From a checkpoint of a small mixture-of-experts model trained on Wikipedia: width 192, 1 pick a token.
Below are experts of layer 10 (counted from 0) of a mixture-of-experts language model. Rows are named gate (a neuron's input weights, with its number), up (a neuron's input weights, with its number) and show model dimensions 48-95. Each number is 500 + 50 x the weight over its row's rms, rounded and kept within 0 to 999. Numbers have three digits each.
Before each expert's rows: a language model's description of what the expert responds to; "gets" lists some tokens that make up at least twice as much of what it gets as of all text. This comes from a sample of Wikipedia text that the model never trained on. Tokens count by the router's weight.

# expert 10
What it handles: Main verbs after subjects. Main verbs and verb particles following a subject or to, in narrative prose, such as moved, took, found, claimed, continued.
gets: "-", " of", " had", " have", "ing", " on"
gate0:531490381401510409498442547539524488462535498529503478443476585441507536646490519526441487612555511461441557567468584542452498481552493503447452
up0:429516463472542453433528507441549475510541585547435379476491506500562582490434519449542489426549488498530540437498531556449459457509440535470496
gate1:459556477515502505566455557498534531526546493512483509478505418492542410476476533525531441421461515500472434488516514510631424543474547523510509
up1:470482584513531475427551498489481426562425544475480468456468552502451565597465480498523467563440506472569438508622455496468501522448551493478460
gate2:440470585527488435534536562474549556552498485523425478455506515554503544465551577503547555465563525537539472500478593407449447542480472491489492
up2:560510477551501481500474550488502560417493499504588442422450480517490529514461483512541575454557611590472507411549408472497575510601539476495486
gate3:419453558579504448506569459457528550508527443477547450507459420504396570440514539464498487548567511498488550529578533604444541468453522558477525
up3:536524480539494474494507438507484462363538437540478386509504547535528490502494530534460506530547523402491500427497479477552531488515487541589589

# expert 8
What it handles: Biography lead descriptors. Words in opening descriptions right after a title heading, such as American, English, film, label, and the parenthesis before born.
gets: " in", " =\n\n", " of", " (", ":", "),"
gate0:447560558502388447479582494501528539475541488508514531479461536503480516439513481441562524373572558601500437504560463494505428488541586490520476
up0:417561514499436479456423429544384586504531474499523547450407598509452467487510510445539463505558524490485498460441530486463484411494631491509477
gate1:483489492446415514502433501455565500489519513515511459462496488536494505403432423518539468467403449478492459508515534408478446550536442505532462
up1:482607500467453497527509526533507434543560459431493557537485497590466449445446482502481551521425481592513547450517555482507538617506452523495548
gate2:519425499460579466463487438491490469517500523600504445432488503528446460476542511547539581499445495543517611561590488474482516536483559523538444
up2:460508458560519462437524480441364547591467476537576408538576496394453597511525540496508508529495495452469604496501523520612449512448581589505598
gate3:466515455559489563465453592543481532504561499489447555470581525545405457516600409492460456573492459505606498519459525450434465499531534466415472
up3:527424507459496497468538512494541500550558428491534554529525483405564495428557436579451447591473466481554563511558478369485551456547565486416491

# expert 14
What it handles: Sports table cells. Pipe separators and cell contents in results and stats tables, win–loss records like 2–9, heading markers ====, and compass words South, North.
gets: " |", ";", " |\n", " and", "y", ")"
gate0:570450422550412525578484537486460496562540344558535467511569466400544521481420559530491463542517451560430494477486567541514546481515443535585497
up0:546440534481451472544513543470491473524541464562434627501448557576570617477495512531550492525408412450462547529499468338545532483476427512579555
gate1:497558494390526484479433468449554556435498536612371484369518463419521399462448564449504358512527487520465528536565461499439466454486530579412482
up1:549451548555481598482461432524507503538578585566431487480554532477469522500562536447459360501479526477489517533456472521504455613496442528472485
gate2:495511601526534558500514400481467512500520548493470525402567556447450587413469509579416474531510487508472473425478417499495475602527500522523454
up2:558532496539387566578572490456490458439482462472509522460471536544422422542510514545496487566545474527443531516553564476496554609570569460500502
gate3:502580486482423499492523414483532510471678505532502428497514514633493523456486494539540542432549542522444447449458523488546404510517555513470418
up3:492504474490587531583508603559501432523469525455490564528503437443453459515473510424548429512511482461532558478555514494433481435490507453552555

# expert 0
What it handles: Prepositions and clause openers. Prepositions and subordinators such as in, at, over, after, until, often sentence-initial, plus table pipes and spaces.
gets: "|", " in", " ", " at", " In", "In"
gate0:512519452490451507569454515552505611527522512453489489549506518433557521516459591537419491439536517492521549567461509408437561541512513591491508
up0:471522518516492542488472550507471519473479562458558494412633505426575496530412587542426496543544469518467422536519596499395574584424443466492511
gate1:546527490502458468605513533439518520551541528402480416466553416431475558456508433364432492536523498502507545496563476489540424522543495535479447
up1:553462440499529438556515525535527429629536398559563588454494456462527420588487506499475395489417442530536550494501530548418526447514425373547428
gate2:458602470495548439481484465442606457441480517562471423417489537438536447466527526443590485492597483565374469536473508465456469463471555525556453
up2:485530508467497496422510533545425467513552571424502534560516545546546495526514469570392470535456481492506422508499494523555420533445508448516520
gate3:537516562464473506432481427431457498473456435509483383427523563512535468478576477555524471503438463521471519632424490446467552544505510517570501
up3:584483425618498409492484545517463524501473478538471508519471400523375486416452458429475512535460558464544553454611548540566518491510511528527487

# expert 5
What it handles: Table and reference fields. Punctuation, digits and field labels in infoboxes, tables and citations, such as reference numbers, percent signs, Genus, Spouse, Release.
gets: ",", "8", "6", ":", "7", " a"
gate0:445471443462421389532508454499430474438530510448495550460492466600544593560551477496502523488626541497437496552584533573575583498466473459516489
up0:530547508556502450519519612481413545501452530513544473508456485445479445580457532528485564613562513502509422535524596522538551444430513443478490
gate1:441555457420509482472556576548432428518532526505491493546551557528521513489431515546578477464448649553467531484511491508553470418507439601481495
up1:550563457493515487461483502462542531544468481504524483565531409483463424473464605484442526576492487455452560552537474542510528473502590514519513
gate2:486455594445472537541480497472441536487561409493560542493592581437626561457528403529472536464528532582624493475506474515481524541528579500601489
up2:496432533548469538498445385528409525488497462435514506464483495564506577628570540409480514503542578513494556500533532444518542475439492544463483
gate3:434452446514488522488391488432520489423544592515467471478482387503530507491430530576558495503500532494435492502597485515590539613455485552563474
up3:431460509559597476479475465473551422458563547508515504482487467625560445517518520544383487479499511561472541520450464416446540546512463461524485

# expert 7
What it handles: Modals and infinitive to. Modal verbs and infinitive "to" before a verb, such as can, could, must, to be, plus table separators and digits in sports tables.
gets: " to", "–", " |", " |\n", ".", " can"
gate0:521524482379478563517551500548594483446466528596455479494519566440578575430501557514631522490488508481480466470596530487473450405532455390559515
up0:533531446528535533552608505548446442427483491401469562529505545481533505486576600563619464546439451499559593441633525592528498528547486556496501
gate1:519569438519470380480461519450499460540592471460451546447495570546541469494464505597490521472578539568446433418555503537521495532460519495597562
up1:509517521480494480460474524453515525471526557468551426451503464519545578570436509532492389484526473532536420429578490400382492493467478421506465
gate2:544518462567515437592559480439548426578542430360545577591456507492446477407494534462520449505500464591380514488507538542456494526577477565509462
up2:493548461551379509531554488537631488472551459425547457536507545478478492445594517542547497463490479581469565389502523457512532527495415446471465
gate3:457500518542556457438527522541517520581523474550496629470429565475477510552530519518589455585503533507452494400599477463447395466513592588520532
up3:496391515387524464569598551521477456563508537451469499449501501568539431546503450472537472355456480429525517449483471473467512407561491507550530

# expert 9
What it handles: Table numbers and foreign names. Digits after pipes, spaces or colons in sports tables, coordinates and durations, plus country codes and Slavic name pieces like Z, ž, ij.
gets: " ", "2", "4", "z", "–", " Z"
gate0:490531502549451388602551473497453535569540473471509500513414484503566528488496455465529526479420460505543524490528465561502471448581564505456428
up0:562517395567467398602514466476547498597528518482579516488504522503479416606465462517487471560369529498529507449564543514526544536470571483325474
gate1:490588481610486497531508497579527530506566494515537520495497566425514513439571493603565477545377455552475443530431478434537546540517609484436425
up1:464602396534533506525495544459489585544486491507603523488536485545568560481507484524448584482408542555515511525582529566474444483590506527434411
gate2:457506432483489505463536516544459490553577573435543461472475455479498511502563395538540493560510560534554524454591470454468469515537501444559529
up2:509503492406570487441550562499490497429384411582486538498521473449480411499476573415513542513591500524486560561485416549471562525510388485471440
gate3:466459490479524537563450455590395499417534466460503504478559557565462454543419581449478414525479528495488621530624527479515486553554517493498501
up3:589415578516436503407496572519515604604507513496427543556537478484525517488543560462570492510491485443508482610423519485431386466457499467582620

# expert 6
What it handles: Month names and dates. Month names after on or a day number, such as July, June, December, plus final year digits and commas after dates.
gets: ")", "5", "8", " March", " September", " May"
gate0:520472458427426518479487516521526520552559489450468423549463493491472455399429494445551494555582499377433503539537514458500478452577489463561528
up0:529341499453556361383490549538569389535483475446572397500506507420468436434526430419534503435519568448425513488548402473495456385513465567490464
gate1:460509521564434536482552524455493515549494506507431500498580514543440416515542596438547483527472455629486488488509516525537535495480470531533493
up1:544583500470580480518479479372431465514556511441547510388509489471482511509483463547631541519576514427589504486650474503475486565542478481442502
gate2:511555494455444506508617472426542552509464542552541603490520408492499478538461492498630517529457345501524523449505498466481503523535493549501501
up2:486503515509498533420443565498412486510489376556529536498560499501479548456533465483500525495564480517431516463574504471463488569587543501514562
gate3:474435551489423514512542505374557449432563582401453560525512527523546510493465478530419555458531559530496469362484587478505396489476496559517482
up3:445473458528529499545519522506478494538429473581483470486540557515493404440539508529398460486465500462509431445560490480478439501519590392553494

# expert 11
What it handles: Copulas and prepositions. Forms of be and become after a subject, plus prepositions like by, with, from, via, and digits inside years and stats.
gets: " by", " with", " for", " is", " was", " from"
gate0:481565505535491506518533474441585456524475469537556550486484482507536490513526451488495531583545532464417517520393419515466418501572428449545542
up0:515520495473537518562496430536473518588482574489524540576502458579430497506477553461525462580484552463440499535460505499457456471506413461462468
gate1:582516543427523504577487526458504447547476488551532494569417497561433510588646529572538482480523619622488562536460535509507590540526446499651500
up1:506469505583514468486474430536496526497483528430394543440387452581400589533536506524596491535464491466481475569532498495492489439560545529500589
gate2:530540517549426485486522545493415602431539478487452467522530586460535548506525493513515517502486513490486543607481484541537417538399457547492509
up2:578535435610494413471580524511523541521468455502498419566495496418520416519389533425464514481516610548474570524518444555519467462489535486465497
gate3:509538519519500531447579406602458455509499516503450541532472431481479569503458380474545426563513466546477514493593371556550528449514562536451533
up3:440537489495534507473536485464502416481576532543557461543490418530450390391523487514522569535340512510526556412580478434510552552484601544469451

# expert 12
What it handles: Year first digits. First digits of years and numbers after the or a space (1 in 1995, 2 in 2010), plus adjectives like largest, main, last.
gets: "1", "9", "2", " \"", "8", " first"
gate0:506491433516533495521510512558497460442572507489552455526515541496479538502461502521576529481499513590491578481602604486540486480498625490424533
up0:485503394529518476516647545553492453535483435454484463573504458477474537466567449550525538495539414497531420519478488579483498461574516446486428
gate1:512428536483397554426442471541554470505527499531406448506470452534455502488548554466442495499504536520456472535509525486498487477535513512431542
up1:556491503477519479622441493485416565507513537557479455502523517624491530504491520575468589534497488464508472516466486519545520422486514534512466
gate2:609357505612437524444566460456429475491467499458449504534479479456479503457507508540465499632473478543417542485400471512520567528455450440486468
up2:500559493597473447525549471501368403422549527457476570538507572553437542443524466506443466616418492521548486474533539497499494508455447458440478
gate3:512567416489452503522584537496463554478531560560483531431526475520478565526596503491544461495537516516372628488525537444516488413498484575463470
up3:575467471536500521487541474486534529397500501507476381470489519458498507527487483475415591486450520492448423575546579477577428445465551531503390

# expert 3
What it handles: Determiners and year starts. Determiners and possessives opening a clause, such as the, its, his, plus the first digit of years after dates or "In".
gets: " the", " a", " was", " The", " his", "=="
gate0:554425535494429517467526485496474569596532485510485553508510471481471568349541531495600464421529482485490480478528531415485489535535534600497465
up0:588425453517564458446505483578573476587466447502504514527494482446546468431515462478501434452497484529465495554575397485541420537602471590457512
gate1:476536569596426540513534477514512556442475536423489564556472447482542529504520547450539548554455480518392511545470561456476514522491507552466517
up1:569541507456519490470564505494547439549518547538538445429514469479526381439469364481461469490530535504555451463492478470546479497584387537492576
gate2:482497539541450518574527471497545523606480548422410507446535503533485457418559482496590565490418521518528386587553505474534556545474603481474475
up2:431491474466506506497567518515556508444529470447520432446511527461488378501551509482490508455422583542628448523462503533456405513483538449462543
gate3:482501563580492517511457434463541559442484573456512541433551521459561589527463453437587473387547490539510498556506559436489496455492538542539570
up3:481559479504503522524454572394593487384522471500528389524468497512529508435509448532549494420447515469573473631384576493534479498538421541551589